config.toml
n_layer = 13
d_model = 256
n_experts = 16
experts_per_token = 1
d_expert = 352
d_shared_expert = 0
activation = "geglu"
moe_layers = [0, 1, 2, 3, 4, 5, 6, 7, 8, 9, 10, 11, 12]
router_score = "softmax"
normalize_top_k = false
routed_scale = 7.64
balance_loss = 0.0034
balance_bias = false
init_std_router = 0.0116
lr_router = 0.000559
n_head = 2
n_kv_head = 2
head_dim = 64
vocab_size = 16251
norm = "rmsnorm"
norm_place = "peri"
norm_eps = 1e-05
positions = "rope"
rope_base = 10000.0
rope_fraction = 0.25
qk_norm = false
attn_scale = 0.125
tie_embeddings = true
parallel_block = false
extras = ["capped logits"]
init = "normal"
init_std_qkv = 0.0181
init_std_o = 0.00503
init_std_up = 0.0181
init_std_down = 0.00356
optimizer = "adamw"
lr = 0.00159
beta1 = 0.9
beta2 = 0.95
weight_decay = 0.0
lr_head = 0.00946
grad_clip = 1.0
warmup_steps = 240
schedule = "wsd"
decay_fraction = 0.598
decay_shape = "sqrt"
final_lr_fraction = 0.05
batch_tokens = 65536
seq_len = 256
doc_mask = true
train_tokens = 348900000
steps = 5324
dataset = "wikipedia_en"
Below are experts of layer 8 (counted from 0) of a mixture-of-experts language model. Rows are named router (the router's row for the expert), gate (a neuron's input weights, with its number), up (a neuron's input weights, with its number), down (a neuron's output weights, with its number) and show model dimensions 0-255. Each number is 200 + 30 x the weight over its row's rms, rounded and kept within 0 to 999.
After each expert's rows: a language model's description of what the expert responds to; "raises" lists some tokens whose logits its average output raises strongly, later layers aside. This comes from a sample of Wikipedia text that the model never trained on.

# expert 4
router,178,173,182,206,227,238,158,165,220,194,222,170,201,201,210,217,159,183,189,205,177,213,191,166,187,185,206,229,178,205,193,207,178,194,202,182,180,193,221,216,183,220,174,253,241,182,138,164,252,217,217,233,195,132,186,208,167,258,195,190,243,223,211,194,250,181,201,207,184,197,215,228,180,210,234,184,180,212,220,141,188,123,180,192,186,169,219,178,225,210,209,176,192,151,248,182,161,213,131,147,216,168,218,193,225,191,192,172,217,226,233,168,161,204,222,171,280,126,175,187,182,250,223,221,160,213,193,206,223,128,189,219,216,245,152,193,167,193,165,192,166,250,218,152,194,219,220,194,188,215,210,196,124,228,224,214,199,215,192,203,178,198,214,195,191,151,199,189,194,240,214,201,220,240,177,200,286,189,146,206,236,102,174,220,167,203,168,251,238,233,221,210,208,185,211,192,306,181,213,215,237,238,217,134,188,195,168,234,199,169,207,211,182,186,226,190,183,151,168,209,206,178,246,301,169,227,201,213,223,184,226,211,163,204,257,222,175,230,184,176,197,237,187,191,202,208,190,176,198,218,186,173,185,217,194,226
gate1,194,219,242,195,196,170,183,208,200,187,213,199,234,196,139,234,211,187,226,190,199,226,267,229,191,175,193,206,242,266,213,204,167,274,168,238,184,220,181,208,221,174,164,188,152,192,175,192,160,173,243,223,230,231,226,196,195,184,207,160,193,212,176,171,208,181,204,191,213,130,182,216,261,211,226,204,127,187,172,196,213,163,210,158,184,256,250,205,224,237,174,208,240,204,166,179,227,206,196,207,197,177,109,243,231,171,204,201,191,181,217,236,214,193,167,140,255,212,182,219,176,192,221,180,155,142,200,213,194,162,229,200,190,198,185,197,209,255,198,210,260,218,209,195,169,148,199,117,155,211,198,173,191,185,124,159,211,208,182,265,241,208,246,205,221,195,261,193,186,219,178,213,168,235,235,188,200,235,220,183,267,225,227,183,238,202,201,255,213,216,194,174,263,195,239,239,220,222,167,199,228,200,193,143,193,162,172,220,246,159,223,202,215,231,141,195,202,205,123,162,201,180,180,197,195,170,165,206,219,254,211,151,205,198,207,214,194,200,219,215,229,170,200,184,200,196,156,237,224,179,156,189,151,191,177,170
up1,217,249,182,247,187,242,202,192,215,258,199,192,199,216,235,193,223,228,184,167,193,174,134,213,206,208,179,225,218,210,208,190,152,172,171,261,186,223,199,216,215,210,239,180,268,145,255,167,196,229,157,153,184,145,249,204,211,178,257,169,175,181,278,199,200,198,195,186,152,229,143,212,240,226,189,208,211,259,207,186,173,185,127,154,233,217,190,230,165,191,170,207,137,204,172,206,227,224,212,198,179,263,249,197,205,207,197,171,216,266,225,207,198,162,178,210,221,221,192,149,200,247,189,181,208,252,177,208,189,194,159,174,166,267,219,234,160,240,205,156,187,238,227,186,231,163,226,195,202,174,228,181,163,173,195,226,180,180,191,179,223,209,201,271,228,212,196,204,187,216,184,230,233,241,180,212,243,243,205,151,221,175,201,296,197,210,214,191,199,216,153,220,199,290,205,209,206,203,184,217,177,181,169,237,202,229,190,185,181,196,192,200,171,170,221,215,214,204,216,211,168,178,194,208,159,195,210,213,241,194,200,219,199,220,174,271,143,186,199,243,184,231,204,199,229,268,242,179,226,197,186,181,238,205,222,146
down1,241,159,256,200,141,207,220,174,154,171,148,178,176,200,187,224,210,216,175,246,186,184,181,224,197,178,206,205,221,218,158,203,221,139,211,166,243,195,212,213,259,201,225,219,203,178,232,260,208,254,203,215,182,207,159,240,229,264,233,174,185,248,192,187,210,228,216,173,178,206,229,249,206,206,205,232,168,190,199,143,176,227,190,231,179,214,220,189,167,173,151,53,233,217,191,196,210,233,196,218,237,204,189,267,236,187,177,199,207,164,221,204,241,243,196,178,174,225,177,199,205,174,166,202,189,201,196,206,244,182,231,192,245,204,181,200,184,194,275,142,226,169,284,218,180,187,180,202,204,222,196,193,174,220,207,228,161,187,179,232,163,184,213,181,189,230,201,226,224,191,218,137,169,218,164,151,234,207,220,219,224,215,163,220,202,241,239,233,206,176,250,172,201,135,209,211,176,226,219,161,174,216,189,247,248,147,185,160,185,218,156,199,244,204,222,212,219,221,217,175,214,221,164,181,175,229,137,185,203,186,198,221,198,171,206,228,149,206,142,177,229,198,158,180,191,132,220,206,171,194,182,169,207,179,200,174
What it handles: Section headings like ==Career== and ==History==, birth-date digits in opening biography sentences, and words like known, described, him.
raises: " Majority", " size", " length"

# expert 6
router,188,207,150,224,147,179,136,167,232,233,218,233,213,222,216,190,164,179,178,191,190,187,169,176,145,225,125,160,216,149,188,203,252,202,188,180,171,206,193,231,269,178,185,224,184,183,246,194,164,172,169,199,199,216,212,181,189,202,201,184,151,204,245,212,198,188,282,261,186,182,217,271,243,196,187,191,216,193,196,174,215,210,206,181,184,161,163,232,210,190,203,173,196,180,204,169,193,200,158,214,187,240,173,203,210,182,169,206,244,164,187,183,204,188,256,183,219,128,198,250,201,237,161,218,213,178,252,166,191,194,205,223,240,237,268,148,248,154,247,206,227,140,170,188,185,133,204,238,178,235,214,185,147,235,242,133,218,192,186,159,179,169,186,166,182,194,198,186,234,212,199,198,194,188,180,232,205,170,132,240,193,145,197,237,192,135,213,223,224,244,178,193,177,198,181,257,139,200,192,209,188,210,252,187,221,177,214,187,171,166,231,203,164,199,194,217,204,215,203,186,232,191,208,161,170,237,182,164,212,178,207,247,230,230,205,231,207,258,145,190,188,200,264,230,161,195,218,174,236,184,212,172,220,190,178,176
gate1,121,210,215,209,195,197,185,222,219,218,184,151,195,167,189,189,168,187,230,198,219,201,220,166,233,131,237,240,167,235,195,198,194,236,186,172,140,153,160,211,237,212,273,244,216,215,203,202,228,214,217,174,240,203,194,209,208,165,180,233,271,221,207,146,197,243,198,179,295,175,199,226,243,201,232,198,164,205,195,204,175,199,212,161,218,174,226,186,219,217,199,188,223,227,207,185,143,174,196,177,220,160,218,199,191,170,174,248,189,240,251,269,190,151,217,249,205,166,198,166,156,187,221,182,216,240,172,185,173,217,241,243,207,192,206,169,183,181,202,201,223,177,219,248,181,196,232,187,222,239,219,154,200,236,190,168,213,249,210,192,186,127,208,155,172,195,187,186,192,183,230,226,185,186,216,198,149,241,261,177,160,249,209,228,227,213,181,251,220,192,173,205,187,140,273,236,171,248,218,174,222,214,175,219,179,175,229,211,154,181,170,237,220,217,195,246,210,222,179,176,228,207,226,202,177,181,194,243,224,195,252,218,183,207,194,203,230,179,190,172,173,215,163,184,306,227,256,225,215,244,175,201,170,200,172,172
up1,189,186,168,222,186,222,211,261,214,195,184,170,197,163,179,250,176,169,246,276,232,235,195,171,168,168,238,210,208,201,224,233,200,187,238,154,201,199,214,191,206,197,243,203,221,223,201,153,202,231,144,179,197,137,168,189,193,168,217,233,194,221,205,138,238,201,192,178,267,183,198,202,220,152,192,151,204,182,213,220,170,201,204,157,115,201,237,225,203,264,219,161,207,209,216,183,216,272,199,219,179,217,180,189,186,205,212,225,183,195,251,207,229,201,239,241,202,218,215,153,178,179,213,186,201,165,184,247,224,191,242,179,209,190,202,202,207,165,198,167,234,173,197,253,210,213,255,186,141,238,181,195,184,216,174,216,169,177,225,238,238,135,227,191,153,218,201,180,173,184,205,231,205,145,202,138,202,160,194,218,141,205,210,180,155,160,190,219,205,221,155,234,196,168,242,240,201,214,214,122,274,198,210,276,157,195,218,187,174,217,143,215,242,221,187,176,143,245,172,191,240,215,217,197,206,182,179,191,237,197,221,185,161,227,191,208,231,226,211,170,159,248,203,170,264,231,226,242,209,237,207,209,237,233,216,202
down1,183,201,187,210,198,204,198,213,195,208,171,179,226,170,200,154,203,173,226,188,190,203,208,221,196,232,146,164,202,167,173,204,202,246,153,222,191,190,203,204,171,179,208,210,163,189,212,177,195,192,227,202,194,197,169,171,193,196,203,206,202,195,218,187,262,190,205,232,195,176,190,175,204,197,178,222,216,190,181,227,198,218,199,173,204,222,224,193,209,206,193,319,195,153,213,201,217,188,173,178,240,202,177,204,225,206,183,222,203,177,207,187,198,193,211,241,193,223,152,213,205,240,158,200,220,182,158,208,215,212,197,223,192,212,171,177,221,210,221,201,174,227,0,220,225,154,231,191,197,127,235,195,187,166,201,250,213,217,173,202,218,201,196,204,210,198,208,177,178,205,196,208,188,234,238,200,196,200,175,204,225,200,183,193,214,208,245,210,207,236,192,201,198,190,201,165,192,170,188,208,215,177,189,211,159,208,167,187,191,235,183,170,174,195,227,215,185,196,225,231,247,194,233,175,210,197,184,214,171,191,274,206,207,227,216,210,210,213,332,201,256,181,223,244,195,178,173,181,214,193,150,203,215,156,188,205
What it handles: Pipe separators, zeros and the in sports and results tables, plus coordinate symbols (″N, ″E) and infobox fields like Genus:, Authority:.
raises: " size", " median", " number", " vocals", " length"

# expert 10
router,194,191,188,206,219,253,191,154,234,204,208,222,176,175,262,207,235,147,199,191,213,151,237,173,233,160,220,241,176,194,227,208,215,215,194,161,163,165,263,247,209,231,177,153,218,238,114,180,161,222,168,199,225,179,202,200,187,242,172,191,180,208,198,238,183,149,211,170,172,200,182,201,212,236,179,151,197,174,226,176,192,226,209,247,211,204,247,167,257,193,225,152,217,198,181,212,145,214,199,242,201,235,193,273,188,164,181,211,208,226,227,241,227,235,225,202,235,216,205,232,205,196,185,182,226,231,223,183,163,253,220,172,202,228,233,211,185,187,189,195,255,208,186,227,182,225,232,198,152,222,217,224,202,219,230,179,238,262,214,214,176,158,214,165,170,197,216,160,194,208,238,121,205,190,214,221,206,185,240,220,187,157,194,227,182,191,233,177,204,202,261,224,218,177,219,220,208,204,202,199,147,166,198,252,135,176,212,125,216,196,169,171,214,230,175,191,222,203,181,232,226,98,209,231,175,243,211,193,226,196,208,203,205,211,315,224,219,194,177,224,178,233,215,173,222,191,251,225,211,209,264,181,201,218,210,250
gate0,225,282,189,213,205,190,199,214,221,244,235,210,217,198,214,163,189,256,129,206,206,241,222,237,178,194,193,205,249,215,220,198,222,206,190,236,189,187,187,171,210,201,177,201,236,224,189,185,215,162,169,198,169,165,207,214,220,171,202,223,188,181,221,160,198,180,146,199,175,237,267,237,192,171,238,170,235,249,228,206,156,220,146,157,204,236,161,220,195,235,178,200,207,196,200,204,257,235,211,95,143,212,166,225,239,248,220,193,208,266,139,186,190,198,229,200,237,182,171,222,214,207,245,205,208,206,247,225,178,247,161,180,216,199,198,203,244,204,212,212,198,215,169,181,193,183,181,207,279,200,188,177,215,170,183,254,192,167,188,213,158,179,233,223,181,202,112,222,228,231,188,224,176,187,253,231,193,194,182,230,219,246,196,103,215,206,135,149,233,202,200,212,202,207,137,190,214,194,192,203,178,198,225,220,207,198,165,229,220,181,231,232,141,180,176,203,202,236,188,198,174,173,152,180,158,151,209,257,184,218,162,170,243,172,206,242,209,180,209,207,193,209,203,270,200,187,225,182,232,211,192,192,225,261,227,207
up0,207,187,219,151,254,169,151,149,155,141,158,252,160,244,188,207,222,192,228,166,207,212,184,207,179,185,217,197,184,205,254,209,139,195,186,165,160,204,203,183,207,217,209,190,149,202,180,216,261,215,237,210,252,259,202,166,217,208,236,214,229,196,187,165,207,233,216,177,162,180,144,177,187,227,194,242,197,164,165,216,221,209,216,238,214,211,225,177,165,139,211,207,186,231,205,168,211,201,157,217,206,124,210,208,172,155,185,189,168,143,215,164,214,212,186,228,137,189,247,197,136,207,161,201,220,217,208,175,271,146,224,173,196,253,197,192,231,171,181,202,187,188,190,153,206,247,223,196,136,155,252,182,154,179,186,139,182,179,218,180,219,185,176,237,208,206,221,217,205,153,168,185,203,187,183,137,158,198,191,206,172,150,204,183,236,217,182,237,163,165,184,150,234,196,236,223,218,217,191,219,180,194,209,190,238,217,190,195,228,220,191,194,194,189,159,196,215,229,174,204,158,244,242,188,201,238,173,144,188,215,215,217,192,242,160,148,171,214,188,189,241,204,188,157,188,200,163,236,140,151,213,239,187,150,145,172
down0,194,189,238,163,220,179,188,186,223,181,166,199,228,200,187,204,221,195,174,204,206,233,182,232,208,208,247,180,173,207,201,226,163,148,191,143,224,201,215,207,197,205,187,177,200,215,171,212,201,217,208,150,231,178,198,185,191,198,210,209,212,191,220,193,44,185,191,186,192,208,208,206,176,207,143,254,219,172,226,169,195,195,214,164,175,232,165,202,197,181,167,395,211,238,231,192,186,203,186,220,267,235,196,201,236,200,196,189,209,175,185,224,209,218,179,268,210,204,184,216,244,221,194,206,224,212,141,195,217,179,211,218,218,213,184,198,191,196,221,190,192,215,297,200,170,197,190,240,175,39,167,202,201,216,197,216,201,194,175,217,133,184,225,230,181,221,198,196,220,220,208,218,154,198,175,174,222,229,224,191,184,203,216,232,226,200,205,224,209,174,190,241,207,168,186,241,196,182,193,233,187,200,178,194,196,183,205,177,267,225,241,180,206,185,191,167,238,180,199,202,225,189,221,220,199,200,155,196,176,193,227,207,192,188,195,228,163,226,199,190,201,187,172,215,201,195,246,220,176,244,224,205,201,157,198,218
What it handles: Pipe separators and |---| rows in tables, especially tennis scores, plus sentence-final periods and the before century.
raises: " size", " Majority", " No."

# expert 13
router,195,211,214,154,179,211,224,218,237,154,162,170,144,228,233,199,191,154,217,232,214,196,209,210,248,221,111,205,192,307,213,214,157,201,197,202,218,187,169,195,235,171,225,216,220,203,212,220,232,189,208,214,224,187,201,182,218,182,177,208,244,202,232,189,203,187,219,204,219,190,190,198,191,206,208,208,231,223,245,207,250,186,212,214,179,188,259,169,176,175,197,155,201,220,236,174,242,185,169,185,216,205,208,181,208,174,222,148,191,225,173,204,205,125,207,184,233,153,188,250,159,181,214,184,184,183,155,262,248,165,250,234,167,217,223,221,218,167,209,205,214,246,194,197,146,213,165,168,234,178,233,208,168,200,152,170,247,236,148,164,125,146,166,208,164,183,212,238,208,239,256,232,196,203,220,208,165,192,178,157,216,178,175,221,192,170,226,203,199,137,222,205,168,216,191,173,184,236,148,221,263,197,178,160,173,168,195,176,187,181,239,215,240,126,216,210,200,182,242,178,243,272,196,216,169,186,126,212,161,232,142,209,205,197,139,186,173,228,213,188,214,207,205,168,150,223,215,183,185,196,213,206,183,182,169,151
gate1,199,214,231,234,256,222,219,244,236,185,180,127,166,173,199,227,228,123,221,180,227,257,192,164,191,213,190,207,193,172,146,198,191,183,194,196,235,229,216,209,230,235,172,222,224,195,168,151,158,216,218,161,198,176,208,211,224,230,174,188,183,253,166,223,244,175,161,207,219,197,203,185,184,209,180,203,180,125,163,147,238,158,229,171,215,194,245,186,191,198,164,162,201,234,210,206,279,176,206,230,203,211,205,134,231,178,193,216,218,174,216,182,190,231,204,244,171,169,185,242,177,191,234,200,202,193,208,180,174,168,159,179,155,210,161,221,192,173,191,204,175,246,220,276,189,192,206,203,189,197,223,259,147,180,174,202,191,201,229,267,187,193,186,222,239,195,194,195,213,169,227,235,160,189,159,233,266,170,182,208,231,185,150,186,181,222,194,192,168,184,155,187,233,168,175,188,161,174,201,215,216,187,226,189,158,179,245,215,201,211,158,213,176,206,214,150,260,268,184,197,173,209,177,251,177,212,225,180,165,206,144,175,112,232,170,230,260,197,196,158,138,213,160,203,216,158,183,227,255,166,185,206,201,181,205,168
up1,179,181,247,211,282,139,219,214,204,223,201,194,232,233,169,219,199,182,231,208,205,187,230,179,198,243,169,215,214,150,182,180,200,203,175,199,149,249,211,176,194,243,246,217,221,190,161,113,184,180,207,209,254,184,239,166,215,202,179,212,155,197,174,188,168,161,202,216,256,188,186,196,171,142,162,198,131,198,226,209,247,180,267,177,225,213,211,202,208,240,219,177,232,229,200,171,220,153,239,197,215,200,161,124,194,145,180,217,170,183,191,156,160,280,210,160,193,136,181,206,183,229,220,234,229,236,187,215,174,199,222,192,199,164,218,164,128,191,200,176,202,220,223,174,195,168,188,206,192,234,150,181,156,243,218,253,159,200,225,221,198,189,162,182,263,175,190,230,222,187,180,224,227,165,175,204,196,199,194,226,201,227,200,147,152,190,199,180,219,204,218,206,161,184,185,167,203,215,185,252,199,203,188,172,190,197,170,177,186,133,167,228,199,187,195,205,195,199,165,219,203,217,206,184,180,242,257,193,167,208,139,180,158,172,175,183,204,231,199,241,151,150,196,237,163,164,129,207,202,216,243,176,201,194,224,128
down1,181,245,233,211,219,232,203,217,167,212,205,147,116,209,161,184,174,209,186,178,250,209,204,159,209,188,160,163,203,193,214,192,201,177,222,224,208,138,175,194,256,210,217,200,188,175,173,206,246,205,197,190,199,203,205,207,198,203,219,218,206,209,127,231,241,201,207,212,195,153,189,236,225,195,193,153,174,250,199,196,187,188,185,242,240,221,201,184,219,209,229,388,213,220,177,185,183,181,138,203,192,198,204,171,211,187,222,255,154,212,207,191,211,201,189,219,161,210,187,194,181,216,223,215,237,192,216,184,222,180,173,186,206,243,205,200,206,216,175,191,222,190,58,162,187,187,221,228,163,166,246,152,227,188,215,190,223,222,210,224,214,182,203,191,245,210,170,196,234,173,204,249,165,211,207,204,206,206,217,195,176,216,117,189,196,182,166,225,223,196,187,182,238,195,249,188,142,219,198,194,221,193,216,157,166,173,257,244,227,213,215,162,191,163,177,166,218,182,269,175,208,193,247,207,181,168,215,198,186,190,256,184,250,181,205,172,202,205,239,225,208,198,189,216,268,204,195,207,210,216,179,221,215,231,236,200
What it handles: Digit tokens in dates, years like 201 or 188, coordinates, and table figures, such as (m. 2012) or 29.03.1970.
raises: "s", "ly", "ess", " number", "y", "li"

# expert 12
router,183,205,170,254,215,196,175,177,236,245,240,160,197,210,178,216,167,190,207,152,180,215,212,180,201,217,197,149,156,246,198,144,193,181,174,197,240,203,279,167,194,243,169,172,304,209,178,240,187,214,208,205,168,261,202,243,171,190,168,252,200,216,172,280,203,196,223,178,257,181,161,237,154,210,202,204,192,218,182,192,153,215,213,222,176,168,215,171,238,139,214,140,181,242,148,235,189,229,170,257,183,222,203,232,208,187,175,158,277,152,221,234,194,193,189,218,213,216,171,221,245,240,187,184,184,182,227,258,165,171,153,226,218,218,245,198,217,209,178,197,232,222,182,145,197,201,235,219,219,203,214,204,189,218,179,158,178,117,194,167,199,170,234,155,199,191,188,175,186,253,135,217,176,201,209,210,167,171,186,174,217,200,198,218,196,171,188,161,180,196,168,196,225,155,191,179,221,164,195,214,224,185,210,206,181,204,173,188,165,190,161,178,213,223,143,167,219,160,174,201,182,175,202,213,177,175,165,161,220,149,198,246,175,247,176,240,169,238,184,253,213,214,189,179,217,202,204,195,207,231,223,197,187,217,141,148
gate0,181,213,232,172,226,180,220,184,148,149,160,174,227,206,214,234,145,210,212,219,182,204,227,216,218,218,202,176,221,161,148,273,219,178,243,230,140,163,159,213,157,224,202,252,173,241,201,183,199,238,210,170,181,186,186,182,197,249,246,175,229,249,245,173,169,222,183,229,214,212,231,192,168,255,208,199,182,166,187,213,203,187,201,204,234,197,200,243,156,158,267,223,217,206,182,233,173,196,217,177,188,176,179,234,181,227,210,207,131,213,173,193,202,168,113,194,227,254,199,164,252,207,181,210,215,189,186,217,264,208,192,178,150,231,174,240,180,196,216,196,191,180,196,221,147,228,165,135,209,219,200,241,180,154,209,221,195,170,191,190,197,297,208,171,165,191,228,220,207,267,214,235,233,235,253,180,208,210,195,219,209,212,210,230,227,218,242,200,223,187,179,204,197,189,234,193,159,226,224,200,169,232,202,234,232,234,226,211,214,193,210,169,176,220,188,224,160,214,202,255,222,263,249,217,187,217,141,175,170,244,145,197,196,237,155,201,185,185,155,138,245,196,222,216,164,144,165,201,215,158,220,233,202,186,180,197
up0,204,190,187,224,189,158,165,183,228,233,218,256,167,187,237,126,237,206,137,193,195,226,174,180,196,174,211,202,207,235,247,195,210,241,203,197,229,200,199,216,208,165,191,182,179,158,206,230,200,168,168,211,243,241,246,150,241,132,180,200,210,199,194,139,198,224,184,175,190,242,183,218,226,174,218,181,244,220,203,226,240,177,140,185,217,237,221,262,178,223,166,199,198,160,250,196,223,177,225,196,144,183,224,231,253,262,188,179,226,234,186,181,191,194,230,186,170,201,200,225,165,166,231,182,185,247,194,170,198,191,140,152,223,147,232,139,228,200,171,230,218,196,210,187,238,176,167,218,172,155,208,180,199,222,191,157,193,246,189,194,227,144,151,223,172,191,174,178,182,169,223,160,192,124,149,197,179,223,228,157,176,189,165,162,225,178,200,235,212,200,188,215,225,200,170,250,210,226,237,190,223,191,201,119,244,191,214,194,247,209,201,210,161,200,180,216,218,194,235,177,165,129,137,167,205,203,202,213,201,192,243,202,252,175,237,157,206,201,209,242,196,174,210,241,210,262,155,160,210,209,159,214,229,180,223,157
down0,200,203,223,186,181,143,190,237,222,159,185,211,226,185,192,196,198,201,251,240,210,239,196,215,207,149,195,217,200,204,215,174,210,185,246,172,206,178,211,189,209,220,195,188,162,228,175,205,190,203,223,188,225,173,210,192,272,142,272,182,164,203,247,202,180,205,171,196,236,199,177,225,226,211,261,176,232,218,215,216,233,188,225,221,210,206,161,220,164,231,212,20,184,188,208,233,173,180,208,243,157,192,210,186,214,194,243,197,153,228,203,246,183,169,164,208,193,216,167,158,209,248,218,207,147,216,221,210,212,212,203,189,176,246,221,249,184,210,160,246,202,167,338,224,245,188,145,186,149,229,216,214,208,198,185,196,153,199,205,222,164,215,187,188,201,183,205,189,199,239,214,238,198,227,191,218,179,224,232,177,206,188,189,215,211,185,190,178,192,165,169,208,224,203,201,218,163,206,252,261,205,250,230,187,172,214,204,171,179,208,236,197,200,217,179,223,181,240,213,213,192,176,159,212,202,174,147,200,184,215,180,246,198,242,226,193,209,235,102,162,188,218,196,197,180,217,188,188,201,234,141,210,236,172,199,209
What it handles: Later pieces of names and words after a first piece, such as Cour-se, Guild-ford, Mangal-ore, Jack-son, and conjunctions like and.
raises: " size", " number", " status", " length", " median", " vocals"

# expert 11
router,186,192,209,200,241,181,224,193,205,190,220,205,200,218,202,255,187,217,233,159,232,204,225,214,181,199,239,234,234,260,210,175,165,219,227,181,173,191,185,257,213,256,173,201,178,213,244,189,190,184,234,198,192,210,214,216,193,243,141,238,193,197,199,189,210,209,217,141,215,181,153,172,183,241,209,199,141,233,245,213,201,152,219,217,171,198,204,116,180,175,186,196,174,215,257,197,216,172,172,207,193,182,163,174,234,189,172,205,154,179,230,276,178,215,224,266,242,162,220,187,173,225,220,222,180,197,162,182,186,170,180,245,240,223,255,165,209,228,178,227,197,204,199,268,167,168,204,170,219,241,233,201,169,212,181,207,217,238,219,208,179,203,218,219,164,197,208,198,171,204,186,178,155,167,146,204,282,179,218,261,238,204,221,215,214,209,208,266,237,331,193,210,229,149,222,199,226,195,194,150,223,220,180,188,169,220,154,170,181,180,238,208,178,185,203,200,192,186,143,218,217,225,225,194,163,202,227,155,213,179,228,150,202,197,225,220,144,196,201,201,215,212,173,119,181,256,189,202,163,201,211,187,130,201,197,213
gate1,192,176,236,221,231,231,147,226,160,196,208,183,177,171,220,163,136,249,155,190,170,176,201,185,226,218,216,169,153,186,146,153,168,159,136,240,194,255,206,168,158,189,176,176,185,212,216,248,260,184,181,192,266,177,190,147,221,186,225,160,175,190,139,236,193,239,178,165,202,222,190,240,203,154,191,220,255,214,225,210,204,201,197,182,231,224,231,214,200,206,212,190,182,187,178,227,177,250,217,254,226,207,172,174,178,194,197,202,153,206,240,176,238,181,225,197,182,163,214,211,227,149,179,203,190,243,166,205,194,124,161,212,204,210,225,235,220,247,168,149,186,178,161,234,219,177,243,211,194,226,213,207,236,213,221,240,175,205,178,172,160,195,226,223,189,173,215,185,132,152,202,198,192,218,211,255,157,228,240,218,144,242,215,242,212,221,195,190,180,229,206,165,252,172,181,246,244,187,168,268,160,186,158,208,200,204,176,222,255,226,221,155,202,243,224,188,195,161,235,248,170,168,160,175,137,203,202,227,229,197,244,194,211,242,203,196,187,214,178,247,206,168,182,239,149,197,227,232,208,164,193,190,210,167,182,185
up1,221,183,173,235,223,177,230,231,263,205,159,223,202,243,200,226,219,160,212,187,207,212,166,186,156,221,198,173,207,203,202,237,216,227,183,191,195,178,176,220,254,191,182,246,216,242,210,184,211,220,206,165,210,186,149,190,238,161,162,177,217,179,242,184,201,171,138,187,181,191,233,241,195,191,163,168,213,239,179,209,165,322,209,215,200,227,171,187,161,180,193,158,181,199,192,190,177,171,143,159,167,168,192,188,195,238,254,168,242,195,168,173,217,156,204,161,218,179,163,251,168,183,189,223,200,196,263,209,197,207,252,208,204,169,176,207,250,201,214,193,196,237,206,179,181,235,201,212,244,186,190,171,201,208,208,158,177,182,234,205,212,240,171,202,209,124,114,220,251,193,256,205,158,139,182,192,185,153,192,177,204,212,241,226,197,170,171,242,288,177,175,265,194,215,167,191,141,251,178,250,260,167,198,258,207,244,205,208,194,223,224,224,176,173,169,185,187,215,186,167,197,163,179,177,168,220,259,194,209,166,184,170,192,216,200,189,179,174,230,180,189,194,231,215,228,211,177,219,160,225,168,205,173,252,195,219
down1,219,193,244,204,196,181,193,187,249,200,238,202,161,204,255,176,250,201,272,223,222,237,188,158,179,208,210,186,213,178,287,207,188,238,177,175,242,194,213,227,167,197,202,200,173,229,157,219,248,147,205,193,205,185,125,255,197,265,227,272,194,228,196,197,140,204,205,212,199,175,209,199,194,198,220,131,206,211,233,255,234,180,253,240,208,163,213,188,195,182,212,187,207,195,249,207,163,182,204,210,176,189,180,199,194,190,266,263,172,195,187,210,227,227,195,124,192,237,161,171,228,221,210,196,206,230,209,224,236,197,188,177,229,156,265,170,196,179,226,199,197,189,201,215,189,172,212,211,180,178,167,166,244,171,231,177,197,222,181,204,140,241,168,166,170,211,217,171,139,157,205,162,223,154,208,224,168,232,226,212,180,163,237,242,192,211,160,202,192,174,206,184,204,220,206,188,197,214,258,230,242,175,155,142,188,212,173,170,203,178,212,225,146,218,231,203,173,196,207,190,228,176,222,233,189,160,222,234,199,261,217,165,246,239,188,191,216,195,162,269,133,184,201,167,172,197,197,192,239,221,138,178,195,169,178,246
What it handles: The and first pieces of proper names or words after prepositions, like Cor, Mar, Sh, D in Corrigan, Drysdale, Doris.
raises: " size", " median", "istic", "ization"